From a checkpoint of a small mixture-of-experts model trained on Wikipedia: 224 SwiGLU neurons an expert.
Below are experts of layer 2 (counted from 0) of a mixture-of-experts language model. Rows are named router (the router's row for the expert), down (a neuron's output weights, with its number) and show model dimensions 112-223. Each number is 128 + 24 x the weight over its row's rms, rounded and kept within 0 to 255. Numbers have three digits each.
After each expert's rows: a language model's description of what the expert responds to. This comes from a sample of Wikipedia text that the model never trained on.

# expert 13
router:105125169144129119150145127084128129121150120139097145139150121154148125094134139113129168186167102152095136108079133137143152143078124098144110158125093115166104143130148109146149146118162146145151100131084130108157152101159116155132130120098148142131142083143124127089092142091157125143107140130146107168167138143171139140135143112164
down0:136099150072129143119101081117146129091133142129124118118121081128138144145139110103099120119142107155110139116161085148135105168095162104109045152125127151143102128133100119101138117122152112157125155148118176127132102100130105159081111133077148125100106122118132110128143130103138118111094084137123137114119104171108140144139110119151
down1:125140158092116145114151126142122136141132140110148171147138127123149175100083173120119140136112139109116124148116091168132120139142162120064091140176134138164141099142125119157123138165082111112146135130154104139110148081091156157108179135107132096138140094135149104143121162177127130161102139138153134136139127153119080141134134129145
down2:105128114128141115091146138206148121049141135147157150133103112128114136140091117108072115136122130141170127150122154137137145118119114101099132144136156130137136106182152133097112106122122119165143132146157145129117128142132123142125134059133104153152089136137135112167136118129158146183112154139153129127100105130078132170146150135108
down3:124107124133126111150102149081104102139109118182157125142126154102136146149154132087102125087146133100100130087131113129127166172144096149161187109132145154125117123118144131123138116126144123120130106150115101105127117139124125121156128173096115121097166108176091107172119103131126164124132142114108117118176126108155127184170103111133
down4:124136114102088145152140108143114157151175140102137111161128110107141138106108175153168116156100052133138080092118104107145159127113133157126138102148130092145101143129100146135117144138155083128142157117124102150129137129141166084124102109142130115150143129139117119088135063145139112157085145128149143098119108115118163109138113126105
down5:148153111124149139109082094101127156150134135138113127151107129145137147124119159126137184123098148068084096158163132119169134128103122106128158153083138097180140126143140133143132155170150122106129120144121112106147128138131167121140108106122180099157122110160109112139134129071119137125123118140124130114162183144108139131159148110098
down6:144106108139140127150119147109132125063140181100146149101141090131102098066123058132174147106143158153134113105112149169131095091136160119172135138133144134121152135129135148103070137113129130104141128123147135155099142155171163124148113123110120096127165093158141105121111142117095171119118139133136121195103107118115129135127084121129
down7:119126092131105128129127144099128098121131152138100109119146086125098101113091165079102105124085126147133163139119148136155137141084148111116106090087120096097140123162121113119115125151123132148090135052074124197142088155119125067135098125142130106091091143103100127115136106076111096095123175107104157150130108105073120116130139128103
Articles and prepositions. Sentence-starting The, plus the, is, for, to and phrases like "for the" or "is a", and first letters of words (t-ended, t-weeting).

# expert 4
router:132109149150125117172097095118110123115174099117160094168088166120120141162099152147157140091135144138168121114102110108118148132135177115136091167108123101125135107129148130173115148111168093106154145138115098156106135119153141100155096111132139111100154157106121154137110180150097149127127157097150111110113148112115169118148144098107
down0:126123162155161128159136142097103120164106132129068128144136134123118149124137167117164155152118133153083116116126128093123144154125110119152096093095095089146130138188101144103129098153122138127134141128142123167132132132178105136103172136078193143148101148094143126118144104103143141077126157163162156071090156139164128103155159143117
down1:139131159191113100117123138098113175080066142123110100140117123172133098094126138088127115123112091132143147135153204135109082088117129116111137140143140137108144142135066165129117117129117140136084110135158149085105114088100131104119104132080169149124116142161142125052168147113119135111154122150111142094117150141124114111085150130124
down2:146082118135133109152119165125108101154151126167105116122141108111132131131147097160116162100149123098128155112156129133112115151133099120142169126147164114111142129075137099127104128108146116127109101101131124140138158075117122151144134142129169130156106110151147132118145174145122086182123097141141121101132145135097113133127103146175
down3:139154134118097154118162152113126090124163117115125120138150123091116103122149113157141126159162075129130125165112095109126144113127103078120138133110139111149105161092145148144150115134118138163075100120147092138138111075133150123123112176131131138138123136159121099163118114131137064126131120139166120118117109144166139122171156121156
down4:105121159129128124132160137098133158131172143110105169111127146115142175121139115147142105124105162157127138130134157181139139108153139094117159105138153099147146142118113156133098141084112153079165110134124165108151103112114159103115167134134110102127156148157128166139118086089106125148101117106175152095085136130142154125097151127110
down5:088141129088108183148156108107141155172116136106133157138136167096142100142131111092127131176112110171118152168142139138208118069131106169104189119140156124135143127142108145143104119127090124124125120135106117119149108156087152127125162172148111163121133152117122124147127117137143146120129152101187118154107127125115114115107102080094
down6:140132167155122108139130101059130155117111130147132092098096125117173133087128149109130177146140175104165167077165130100103132132147152123141081182123158106133177158096163123153132107143147114136141112105091138150157137121142120114110149118101117126132086142104148134118108134150118113116160096121154134100168154140136159137130103152116
down7:130149114128158113114182142093127134081174133163073146072110121120131130112151137122137159138106155142145096157157113132128136170133170192105131140152130180120141145117114142210127157120123145099144105099131132145137129141158117130128128113146097136176126103139150097137166133124142177137118138135175174143129123119120099114126150134157
Mid-word name fragments. Word-internal pieces after an initial capital or letter in names and rare words, such as Guine, Jew, es, as, um, in Guinea or Setophaga.

# expert 10
router:142140161085121121115102154121154112147149134122173153118130114138110108148107132120101110105144151138094114090136098077161119165141093108152149120112133151119137127132147102084142122146135156089153134150115138093111126147094155102145091137121100139174114165137124107131096083176134140110110101115118127090188126144100089123121156129183
down0:151112126146126118140139165096122142168133107098164126106125126172133099140160132146154118121122145092151162140114151132160138148146126133139156147126116153088080151136099112124139136124156145123104133134113100146109101113124129092156145119135151110128155120152137108137105116097102158153143130130135117096185141118142147120089164125154
down1:138051163159084144166101136103138128158098098101123102136077155161154144132167165152164112076133112056143151133103130110134117172139148138097141113184101126133147141173118109142119144068115117180109113112129073128128128156129086129149135154160157154125091147145135101126121129137135151107119110130136169122120129116145150155180141141143
down2:157126110122152116070094128115111135136134082128122151107130136094083101131111142116149120138149116120101092139133124133128095133139156133106144158141160189135123122121156141116142126131140142120133102135158140098107148152122106087128105099125129147170125144163132130164112119090103135146137134113105173132116081167099121125145105109171
down3:116126174129122112143123116109150121110087122185101120102129121114106146095074129135094109111074107116132105100129162147147119115138144103121167145117151120150136130127095109147090112169149142147125115133111141125132114128144100093114101150113097107073164179108112136086152123103151113145091127177137158128159144137132190167134131105160
down4:114128135100130164139116120150138116103160140156156121096130094104085160110117155135123139124137169119110106131170116064121111178176116183186150141142108156070109149131143068155122104142176120121176131118081103119157119139154131142116060109124133124158168132147175112106107132157109136104137135183135101123136152130154146148125133128143
down5:117139143113171103140152113121164111134131115112123131161169154087123162163144076115087132086142114115120183127151107145125138181147101112159130116100154162120155086132154142136130111160111127140127124161133110137135145125151111128104127118127175127099079111128135094151107157144115113128142070113127139114120125167130080139126122113140
down6:131147134120115115114113102123137166103127120161160109114145135142112154177132106114090116099142137158128141154115139164097100108124176121124089108144110108123124170091099168157107124110142111129193132182147118135111105140147137122114151125133131144131116162129112132115101181097148131101150168119165094123174135128125119103122046069123
down7:137143147119108122098139092131149188097113101164122113126152180101123132164145141123137146128139168162124157168144094114162106168104091138158120088143132105117145112096170140161192162119147159145088130159099156131167091101104168153107152142125112160145125138168147126145126144098143112142126158122146112116107100150121110133147077131125
Function words, word stems. Common adverbs and prepositions like before, not, until, some, after, plus word-initial stems like spons, perm, gen, reg.

# expert 9
router:105130138150096145159099156144119128143135129109127094115112154155133134136124103163092128142131104096109148149152079125075125105120092133155133146100166109092120125131109148115118184130095132133103153094154117119118155144134115139170142124154154125117148101096105118138112147131091102120142142142168096097113110120096112122125121126163
down0:123159155094131111148156162087169134149116098123154106103154146129125098139102119137086159143119125091127143135171178195128116136145107165094154099194119142103116174090132122130120137158131107145125106097120081137184106128102179112101146129142124162105134135168129170172163130087098130113126110111119142123142171156124152119093092132111
down1:147149107094109130114120186122132105137082132142107153116112125099114132127133126102092116138146114112169128127142141159117124170144158118153138133130118083135124128155137179129091123122144120102096107157132134133140152117143107131108102126157116120099082141166139132120127128098105142115122128083112087138132143128108119115140124129141
down2:121145151073099129143136149107110119184138151154118149133126145142118152119107154136150093129167128169119139132125142102117119105106158150112149118115115102177114158106099157109184134109126145091135122181176098145116126095132146148128160135140163115129129140156111132101168124126111092099129183127104119126038130168091119119128104114101
down3:099125142146131130082123136112131117122103170156139152167126151129143175121114069117102149132142098164147148134135170100144122139111104134171072080120137130138135130150106127162118112115143104139117132057130116137102130145149119105129121127110144107116114098169114135157138128159101113083132131109076152139133098145098144087127127072112
down4:166141149161161167137188115150192071122162102124118159148142117128106122093120109131161133107139162132134172093116145152102149142093110155159171154162107166118151164126116102116148099120121138081148115096132085090076134141113114149137097123181144122169148166116120160145116115152135142080137093193098123134159094124120149108157123129134
down5:144119114174127113137117114146084113161151105129153136122102092119154108134123098121117118112160114159132112137103162117138091088084106141127101115106130100109166125169099153136141102099152122111146109129118155117159132110119113181133160084092168110100123142142091139098155146115065131083079140139089134128117160119119152174098157144125
down6:110128133112167142083154108093165122142106128099109146119172121183150097104187101142107137113104124160141140126109095134140141109134136119146133142136154145117140123108131153130135128130135146120120101098147164101155139137152103076107104150127111105194113126139140156137145103105110139160128131125126102107135113144081123103092118150152
down7:152153112119098172108133110154117125121155110185160118139161135117145132144167111136160107153116108136175145136112142106178142106133162119152122122138078125141125135132170183135083128113174153131137107114135138173141151140171135123183136153117151109123155127134131113144111137135098126103162098163093105130099108126096107118129108155167
Mid-word syllable pieces. Short inner syllables of words and names (ad in Traded, am in Lingam, tick in tickets) and empty table cells "|  |".

# expert 12
router:116144114112105116156109132173136077134176137107142106152145088145164146113142130119174105129088097158101142104128134130195123139100115118104137120144160134083102137113101133153145139127123115118110162149151136096101139127126159144146154112138134142092159118117087101139147117160182124139140116117156119146142141103073099146119158159126
down0:120110099061114123155121102128122129123113127141125157135137130125098138161127157093128142108128124123125105117086135098102107124139119149123158137186116121103104131124155177126147103098127142111113144111169102108152145167135073137136131132103120134149079130137138129185111135125156150145108118114156127147098090160127108104085140139169
down1:147151093169108145077128164103128147141120111117112113130155163125170121091142112096125135169133107089125124165107152131090135126135116131128127114115126147121187181164110135130126128100098130145102131128122141141106120107115122159133108126103124128095100154096109155171121182092178149166117153176102128166124105114089085129141126137143
down2:128128069136150121112175135129119135152118104101166131120122122142147160127087165139116085125102145099155159141153132120123119095115131144114132174142109127168094144148134165133102177121105109129091123177123152147111155101152150082099115173130115155123166114156122127127103118092167112124136120169137132119156142089151110179127108103146
down3:109115133150102131144169164146165137159124172132164107088113113116146088103122139124120132120124136178148106061132133082085104109140087098146153103109094122128099119135128156105094106116131151131150095130136124114115158121160125131130148127099095113146124108089149128109166136105156122165082166149133144131197159099130115110065133079095
down4:139107143110134141151086142096102137129078108125155133138146102139157165142130132157138137111137091112130112140117135127133126064148130133098100118198143156140149108125108136148158113133133113116115116136147135123063164079098137110118099161118123152183172178138171101102105100105102128090133097132102150154117075119143094127188109117169
down5:123133118122108177130134092103130147123151125158138103125124094132146100099093137127157146167107134128146099148099106105143175116149129161152150116090126155094132122094105125170091134117128133140113102048139088153126144136143131143140105060090108174110174162139090122110137111148055113145155113130107140104100115156108123127124100106132
down6:105117105165109133072120113178158096132110161128106148080133122136116145162085179168177129174120121113120105161116103127077128158151103131180129122153113084153102149168114143139124103146172119111110116108117111172175073126119134133140154140148151124133155105167157101144133131120150140131117126133122130107089121125135142122138114135130
down7:121115143119172147190131138158156121151077126146154132128129080108132122170119175140115048102120145140115145095140103162122172130102082114139109134123151183148094094139101142116110125105109140120105113168140094130110157115131125121219139161109138121107136134108135155133103142109138142140154105124151110115128172148128165161151137158096
Foreign-name syllables. Syllable pieces in foreign or uncommon proper names and titles, often in credits or tables, such as So, Kun, Vir, Tong, ios.

# expert 5
router:139143108137112125097130138157150135171133099139114101159103146139096134079131154139119099128110155138119128111089163133083138132140139147136125084110103129093129116119128109137145118108131169123167123090135100156113128100159172096111132134093099150148103113173129159136131113158100145169091108124120093142121113109170107116115078093169
down0:130129145126129098152124127100103149176115102119167132151088158151099111108105112109169111117121096120131114121137119112125131168147125146148120125162131170088125125154123126124061145124086154142158124086105061091156180112109113138143117110104119145163145124121102101163153170075137119133128121109135160153127124117143114159126131130141
down1:120130130072131061137131151157108138155136116128143125168156103114166081132117074138092138098120176173107134104137142118100125145140132136100103135094100104127150091144130127148166139145131136102144133123082122156142172108141120133142122139124111115090153117103136110116147130087088113117154096144105148135141126143093098132102121126148
down2:134129120104116102070136149121130137132154124148173149132143154071118121140120094123112143106108105103091151118128132162146095108172118153139124103132128109171173131152086103161132127122128171139108118127085137123103107169152119141149118129102200124170155138143129142130125116156146127139140106168136152121120152105100107134126106132125
down3:158132109136138145195092142125117142106125160099099141127090125114144123122091127137070122160108111107166179129134170073135132129089110081104107132128169099115152150162162120172143159146104133082120157134144097144138150165149128128129110121121132088149086147133161127128129144142138090150101107156086119133116123096144106164133113101121
down4:158106129161143166132166109118113154121116141132104111158088153093158105137108115136143115164158126173117136137155134104174129152107145149142131172112198107083118166101141131133130094139126104134115164103120120139160129165106125111139114134142109112133108113145103124100114132102134130124173132165118126125136126115115170154099111123125
down5:166086111137126125132119137145135122107170115165125101152094129106158124113125125114078121131127153100130135141134161167108119108116108138072097115159141078124178110113157124119140148124082144127142113096168098126123136131161126127080126136136130115146105149160129136153142128124113165133096118112084154112171140134095103164149118105155
down6:099146167088124079134150181144144116107141097130100137117083143123160151108157133137128055171133125148148117129138112139167129159169135127077102097083130139131149136125139116175096122148150123151130145115161170142155143138135113145124107141105105138116145083138119158089096138157140147129078128163104100132134152118132191085103140117119
down7:110133135141167140157121145106121100134086160129128106105126166109197125121124145107096124153124159137138124118114116120106098154164143118112125111131164122134107090136114099096098091137121158123101094147165178161103163109150125138130120163144093095150137150112108125134113107119131136148114145108152124159174183136148141123125175098138
Headings and name starts. Closing == of section headings, minute marks in coordinates, and sentence-final words like "character." and "-ians.", plus first names and name pieces such as Cop-.

# expert 3
router:133125134109129120128085113092126152102087162119123126080136132113128172152114114135103138107115118086112112096146110128116160098120148101093144138117128119170120152162107161133158120118154119109116170165165157078176139140144110126127163072144104085154102118122131155136151115151121147110110095071134139173116106151182184107122097116101
down0:143076137113109149123156169137089137136114156110165090156132161133118167142076111125157131136159078138120125132166135082143136101174162143141160117118135134124131113128141132107148143125141147121178083145083122151138100139096140119136161127125109100135139151108113182123115138095140157132164094091169160138089106135164116183112119140119
down1:136079093149137139124134120134170140151146138138166123090103185147104120109124133113127117129108137153131123146128159100141128115135106123134102139129148057171128174152154113112074123185080145146195099138092113125123130112096171105109126119125146131151147120119152119069135097118129167164122126147112123079094132103138133183094122141102
down2:102135137130147166128124147118093128143134145165148149124118128107142167114140142151138123156079074136135165147141173106101128123114108140167096119156135135123085158146126154108115147066110117140124142113132109149123083164126104136155128130099162198085168143125117135124158142140102140177099132119150076127121094109128103112123108147086
down3:133093117108136134115158070119148101064056136115089117095171087083110150114098111144149164126138121134138074162134129098096114153154160171153121150148151158115102138120100113114140119138137098131154136151080112138147132165130110113145133131155170092134141130145112111116123126130156139150103115120122172139111144131127142144134069098111
down4:130157106152126154135138134105134148164164139119154127150151102133112132081091112121159107151096084121092161109131142133143111148153153118128117112143147127081115134103096128164127126152152116123098154179150095098072128097147114154114118080120103144094154107138128120148137113114123116122116129124143150120129152126147139154158120146140
down5:133152104122133143163112154127117122100069138141147121114128140143144117122089097104139130153141158120134077155167172114163090113130093116072109117111135159112144098130114124146139110140155148088076137139168171138155120108146100162110109081103150151114084148147151115128049121136101093104162128173115136083133153104146116125139125140150
down6:157111146122134118129174071115137144114140126111112121124157095157140134103121079093070114104122131098115118111118140108130144143107149131139144109130144101124097141128132127107077128072148157142117109131128062067101115135125132137116097152107105142088135120111123101094092123158141126080145121113121134135126134121115147096116147123140
down7:129142074159125132115138114157123135105128136103146105089137136082105135140111112130090142155151132152122144148165120148146134122126128079121141151140189143082107155100119121163164141159135171066128119131134172158159141098143153101144139110138131129126095131142104129115116172165159119137158161113112114168124145137123142138104128103105
Opening brackets and quotes. Opening parentheses, quotation marks, slashes and dollar signs, often after a word ending, as in "Mixing (12–15)" or "(80.1)".

# expert 6
router:138130094138102146150154153168103152110170084124128153151093110119127156157119123110134102147119097104144165122129119123109110107116112135131137155124118134083160088151142116092097150110101149143113113103126083121151102092128152118142160141102096141103143128118122159138165110093165101108182099176165131118122133104108112132159119144120
down0:145119148129166126129098122134124106152147136145145143125093134118137130124130113073099138103130131186145163096156114086157134113065142135170118136143163109126135106113173157190138157157117122132126091104128181096128106119101114142125159132096150145138124124112161081155144104143109120127096101110139167152141149118179085055176121126082
down1:121123109132143149152156153116130173084148123112122142125137068082107171118121123158128098119133179178093156152161128122156136135112094097139144101110128133146138107140098133097132130098121126143084159136150112126122137149169109135143116103059123116132131124150160168139132139111133133125178130130145185070133106143165110126159155115164
down2:127121151134105118112145140082162131132129151121147118127113129157092131119127151100138146147162135111130170101099194164095112130119139157146157146161115132133100107157147093123081153073174136185133173124140108114114124146110146113162132096116118091066185128142143081130108120131128127129142149143098074156142127144159086135099131129118
down3:131120113129116141166108116144116069191126151130120130156106123129129155113122123177156094166111130089102101124132107142144172151150077107145146154155116113130092145087102124147131127139115152162146101121134141143126164169097122121122097164099126161172156084156108164157113126105133115114147142151102171118109114129168112137153135153127
down4:109122134144144139147168120138148109092128157141152094183124115124136165130118144097126130148135123154124154124129164168144073076068124117148139122088139164142129088125077143135149166117117143138130121153106089136113113173112113095125157159151111091145104135115139156127135124155135091134156155103086148129114091090116154092099134119111
down5:152096139148096164128114158098145080153124112172100177109101154144146155133131093164149154117139118109139140129138138107134199133102146073140131114161136131121131158095163137116156110109156128147120098077125131118119136077113128172141124099130108166139102135150175113121138121154152140117120075113102136117100126135122118116101159116135
down6:137142157142147123150123080126126101107143118102125129119096150130133150118129132148121102144137076115103145119154100116110104117100143122156143129070105151172133137148149105127110127172134120162129077155165117102116109124140158156099104137122090128125104114113113124150102123154146145117083162113117127110139130107115148167130145139139
down7:152079151101149106108064132137136147169122128131126151153097127155113095146141134139142143094105109136062138105102116154134111095137110122152091148110148130153150111192110100126117129179173116153082123122128159146163096143117104063098141151116153102101070127132161161113145116135130119154129141121139156147147108135098110133079098113116
Section breaks, proper adjectives. Double line breaks before a new section such as Population (2015), plus capitalised name words like National, American, World, Detroit.

# expert 2
router:142165126150173093098153113146123080103125136124085128128114164125127172131132066139159136120092123144115181140146137183119077107149132122109122113165154105117114131096149115166122102139143148091151131135130110144114085126136145085149128161092108148157151164129115109096163128095129156101119148128139122084127152146098077130168132147138
down0:136178086119182099126126171168126172124104177076125117142098142162125164158135128126165168139150079151080104123113166093112140131162160149112090155116162121143131121087113120128142134133105112082153118148132125122149150130155104138152114160139110106147104131114119123095168111146140155146159155092132135140150131100126120167138135119165
down1:122113109148099173120140143091093162094160109122155113094137137148119102128171120130150102137149104083169141132169175139147101134107120101151144132115158084149072154137115111105142140126116101152142140109149140162148164105123095129082121133134149094093105141115104151086151116120104154101108135101137142154109114126145133138111149126145
down2:122128108148131139109135135075095108147133109169135149097104122104132117149120104162135120145125137165180125102146151172140141163111134152140128122124132147128083105105129160130145131105105104086130140108129142085097130108133133105155166186120166189149081082110101139141111141149151162138082127123123120108149112125123180101095167120138
down3:092134104149119144099094137106085151140107089167155130130140087117141120109114156166102097141122160107121120149126154153161146099159136098155144141124179163134145090117141123070152136140137130133064107136128116138100130158115159125141142094157160113132097140144106104150183116144137115161105113122115084151077129108131117144139102130170
down4:134146153115165118157101155178090108119133181122144116089142146138132110107101145152127141115101107121092140096093084139138084170179140164143118101115147153120138130142127125150144087117154139098149096152132076099146137152085133114126147159092173112161125183132154100096157144092116100124163129140088096109128130144165116140150142126172
down5:118132096157114121120104148139153106134116127110096137143110136084139137153075165127145102139084169126098091139169116121180133121130173117117161124119149136162156057098133128103126122137133100185129116143122130123147117155121148107106109149098132113119154137118175121123141128066134081143110122133160085108163146134111121118137097143114
down6:119099128093151152125106126062139121092138154101103102143163154125094093132167121140104123126112144110108137113148114129169137152139110133146132089098145132131144149108139169097141142131111121102169130122098176117160134108125064110107132137099111153136139146123131134105131111131166118153138119160111161132141143120151158108136109138137
down7:149109069103134203131122082100100113137120143133050138161159151127131103116122129149110123137114153104160107137092136109133122120129129127145122150138138112133141155134117125169125136148139150133149114140130118127156126145095138129108150108194128096130143133139123068153133117135143156140109116116166135152138133139085096107099072116091
Year and number tails. Three-digit number pieces following a leading digit, mostly years and table figures, such as 2|010, 1|992, 2|023, and 000.

# expert 7
router:147136114137115153126139123178154180157142128142120156126106169112129102121083136087153148118146090122128107093129167147093145153138101156169137111108110114148134136143139114141123097097101170167090137088136119150095147189130096105160149123117154106112134141157155156146092143098120107143106088129082103141095134147107168130116140100122
down0:129139115115138154089067128142123102139093104131127140082111097153141143129085119135114109139098130158153111114075178181160154151090097142121111112153116167141142189135127149155110152123119119131171115121143132159109133095113141156110097126142119150120140098126142148110139122116144075138150148084100153113156122124125148097154140090104
down1:099152118115116145154119149127100140129134158141134122150127141102132146110144155093143115109172090118144148174134111107124145197086150118104099127090154152145117133124109090086175131144065117111135135145122161106138145119103138128128082097091092153114126113138060143157108125082121133178110115158119133147118125123121121074159126102100
down2:135112139128109135055126169154113146085103137131168085083141179123089150121101154141134174140093145135108116118125096132136133142096120129113125155140085121077109124086115170076102145047131166090135104131129088147122158129139116146113141142142151131165134103137120164147149097116136146149159138139144111100136120173161106159092137155102
down3:166087131147126126139126110122115085117150109142128083133129130121107116143104110120150119142127097099113128136092109128109132172108159127134185141098123137116169141096143119157125123159106111117132129119131104130151061166150128102129162134129117161151119136105116145129102089115159119105130162113120132154113140107122125115104120128120
down4:126155133113106139176148130132099103125129112112135121177183130157125100161134112138160122115115128170114118089101115167134123101154147151189103100123105148148136125126162100156128115178151123124113126173107101145167161160165097116144114098136127117108111101107126112166142131151180123116122118164097120091128095110139141160127098143122
down5:106175132154110078121148123135120139129168115156129101100124121105145113101140121112112126122127173108148128127162121100114097143154140153133137163097119144122131090089104135093137127116148139090128135140171144101129140126132073150096148124133157112140118177154151129098118115129115158111111073163148123128097113136102136116157147129149
down6:124147124098151075153107112117128095127148132148100113117107128099092127157082133139164132116116213144096103108125130078118112154103114130136084105091124101135201132095090135098126148122092097145150142142102146116105117098125146145120082129109184160143123087146166144114146088130162088110112138129130116064123143128140139141089135136117
down7:139129143134173098135162182131079155149132153099119123131123096108142151157163111140182138111119117068139114136148093119131114134132128094134156106128111153096081156158136123139159145145126165118126127111131129120149151170154072073136105122146155120147122159121138147160123114102160095116163140128129123118106115067137138161100093157113
Line and clause boundaries. Line breaks, table pipes, periods and ==== heading marks in lists and tables, plus clause openers like ", which", ", who", ", he" and "name".

# expert 0
router:158090095097186135104151136099093102117090153133123124096137148115145082119121109141152121098148189101168130094119122108102135138142104130144134140115099162159109146123131171094134132117120136152116153100120158107158145122157096111143120177122094124169109133144140116117128132125082167141152142127136099151072137153112120116089092111151
down0:146185138143123124146126110120161134120085143150125104094136149100151166127153108137153149170127133090143117090106120139153129123105105126139085126164118124110090161108116103134114135141067150123127154149112108105111131118124154128154083089136118107101148121171142158122110151104143160128128148111100123119170142143142113153112127149103
down1:115142091090088109154126149139135150089105083152125125124173094095149126145147165110130089132149130142139108131123127101148112146143169104068102126112124137113138110156083097125115143138135094113119126133168116169137138145162140120110144105095148118133098149173107109135114116149116102108120117127090133104156180102152166125094142128083
down2:103130096131149129123151149112155157145164164127146122127121100138079116131114132130112146121153125093120137143133171149176157156147109103151161071120115146076074145097106128135159154111111154109112152129106110131062191127138129117121113140119144079106103119139134170132067116159132109145168141111149133100138137123131109114130082165124
down3:138136127110143096104103121125153130150132112123128162064167122138108110115134120107125149161141148144139090130102138132099122164109143140165121141170094061130147136127149153128155122123115139103177111117150136084163136144135173132138107164137110152098200144162108088160117178141137111112129121114144151138121162147113090119137139145145
down4:135154109120094178169121137137121083135146115123155141123144063103137130090088066105111098135100120129168126105152108119154137152146099152151153139143081108118141092151108107156116118153163124084139129139170145108124159151104114126114160136137098128155119139131140120150114134135133113174082109120145146110137146126155094098104133140135
down5:111166115136130090116124128145129159086143088079100168177090111146107120099171135127132090103101120135136118132148152111101105167171162137152165109148077131129120127185123123100102139167132143170107155133118114128130095096124136125129140105135109125137128158092186149108138108129118143177103081122122138124171119112134094116111129123082
down6:159086134145155129113154111105098171172129108088159105149110092160116107141140086155152122136104126117139147138158113191089110152176124090172140113097119123149123134112080160130149115120135088133157142135105157128115144141183109114126149143105100129093153150070118149124161135077123112100100131136132124125095159106110068126121155149091
down7:114126122114132132119132167146137078120103123147105115105095101150170132113101156125123177130126127173148095131115165151135120113095085093129138125137147126159132127149112139128123115117126121091112115099143126139137168134155098160169124155159095129177100106139134123147130153127169158165101097170127155128132111112150153153152119144135
Two-digit numbers. Standalone two-digit numbers in dates, coordinates and tables, such as 18, 23, 39, plus a few common words like minor, all, three.

# expert 1
router:157118149094104120121122157105088163120053116104114146136123113142129122109156188120165134184109142103096173170153108132124143152157147122102146121103098088156114134178146145145095157163125122174128126139111126173122149158117112108169108147151171130156144154164148140154133128081125148089137101131136127108166134094133112151081145130106
down0:137176154122127126134148111126079137101121151147112132146139095115090103150175153133130169141145142139115133120138115108112151087125073142145111136185126136170139145133121112137115139122112139152130171153106176167134103118137127125138150140143134110179131133109130159104133143121151106123100167128105167095174157155127070120172136130132
down1:103126091159120114163152120118136178157121156109129128089113123134124156177115120135111104138155124126114167101137150122163149161124123132149175151127098174162095117095081127122131118131159118145137146167112174120124194124150120113123114097119146119110141124137108141134145156128138105110129130145166097138136115129134112117150179134149
down2:113166143095125138120132093142092152113141125173154087104169150153152125074057167150122113149155170170168127154133074125095125117098146192116102133143146141149130169141090139094153177117132131121161110134127123111143136132109145136151138125165127133072130104110116122154113107137143120139161109141147121138123123137153072150165122122153
down3:149150084118174134155123110132072134130109123144091128144146136145119151085114149140102175159156180105151118121157147148127111098124125098149103122124164077114143131089104110193124132110127135123089111164114146095123134115149075120129101109105132147102121154158170139137103135219137144103134164120159136122145147117138079134098107112067
down4:196083087107167122119112122150130149104155161149155174115133100124119093138156106128153140125139121137175151128092132142185101120133142151127141134150144066099128144126100128133149101087154108128155146113119144150117146109106122123094112147123193143108168110096100107147140131115104119178150101127132089116124112127164111086127092135148
down5:067115094143157128127118140118177106093159108111155090111160127127178139179155153139103134159133123155078149138161101168129114121145118140090103175137098089110139167122120138164135162125130104105112134101112152086124161131106131111146140161149140135120129109121107125147159125110119125146155134151147145127182086130119138096130142144112
down6:142063124142151135074130140114101138144149113133106138128125108132103114139112080135125133129132163123091100099137128097143116147139141137138136137126164108109130092132085117071081142135124104174144111144124129117090124134113116126183147162133134133117126098111157145166149091109110150110106128127110185125130119103165123129119161112106
down7:158099141128106149125152174139107175109130136177110168143111128169084125128126073129137158102135146118131122116139172058105125112112128155108104097121128154129135136128133093130130119097139150122157162139181164173095134107110148126116120130132148089138105085106097095079123165126094117115130124146133114137119121167116114134093134137122
Verb endings, function words. Past-tense and adjective suffixes (-ed, -ated, -able) and function words like their, its, to be, that, often before an object.

# expert 14
router:109167107157145120133141126119136149122129102165173099169116147167077103106150113125135162139128175089153093122133101166184133117136143154134158142130095153105148147086101127073158130109162093117143127139083125082163109123110142086150125115159149137140156130128142143124139106119113122143119165151155126114148122150148161094090155141101
down0:142125124111116098137100134156093088130110163140165132137179091134144081128130134138143117091151105135161154120126184090111130153102119125144147114132091127135134129136137132135098114154119116131141118107134148160136133130134145143136114128165139125141118103154119150106096101131161108118154116122162149138128151165116120100149161155156
down1:128136197106127147160153147105136126119125107081112099152111134143081126092136131130132130156140091084079110121117110109121125122145134127133136111130128085113119109123142125147142124158156113142137146131129108161132131155102149086146171136165134122136154148121106095129106118101119124095132177155130129142061163148112120144104125151095
down2:102072138101166092144134135136167119147137163137127106085145159161113132135143144097140075167161105123124119121099101160159125141106123147086137092121105160125147156102110115090113140172135152143168112099073154133138124187122141078122113128086159147143155135127155066140132168142124134164201191158133133093166141157176140123117131134152
down3:120115159135113112124122097135112134143151124110122131145111134119130125139113120149106138081103125121166087150169126136070127140168123115107126119146113108164138130088132117183168109093130077176103122139126166148153126144132118138182111139157134107108128111159112151140122152115131107145111153156113118111060161117141176153172134097104
down4:121118144133117119134149096102104137143148171183145124101119116144139123136158096176153108161147126131119113112115125142067125126122126144122144129097122110144095117097125122128128085100105149137156172132129123131107081108126120120105101123115156164118121122118087179109104119146156140104141118122151113129128103114095121135143132128122
down5:115110142139166149125155103117161109119102102154155104136096118156191112099139147156124128091115138136140064151119129115171094120091102150170149139116129092114090099133135129117138102069090052133163152140157137162162133152120154104096122101149113147161166111124112157143093119162128133142119110139146088083164126168123113056111130153130
down6:118168134106091147095167148165130103134112103141191107159096102162121125138119128145113104135124129109116123169133127105104140092121101091125124170109096157150116128119097090157148112127147098127116124054123168138162109140121136105150120127121122160114161114145102131100129123127135135130127149124142106115103147126143182129159132132144
down7:123143134142144138121091116100119116149162112161162110114132157118147121137088086083099127113147108119168161145119132132150179132154128131074123116129115114090123099104144092141115151120136119126104134153122116117129158126133149112133090127080109151143156102156150092143162156145125152162166132126121124078151121114120094101162176118083
Leading digit, was/were. Digit 1 or 2 beginning years, decimals and table scores, such as 1|859, 1.4 km, 6–2, plus the verbs was and were.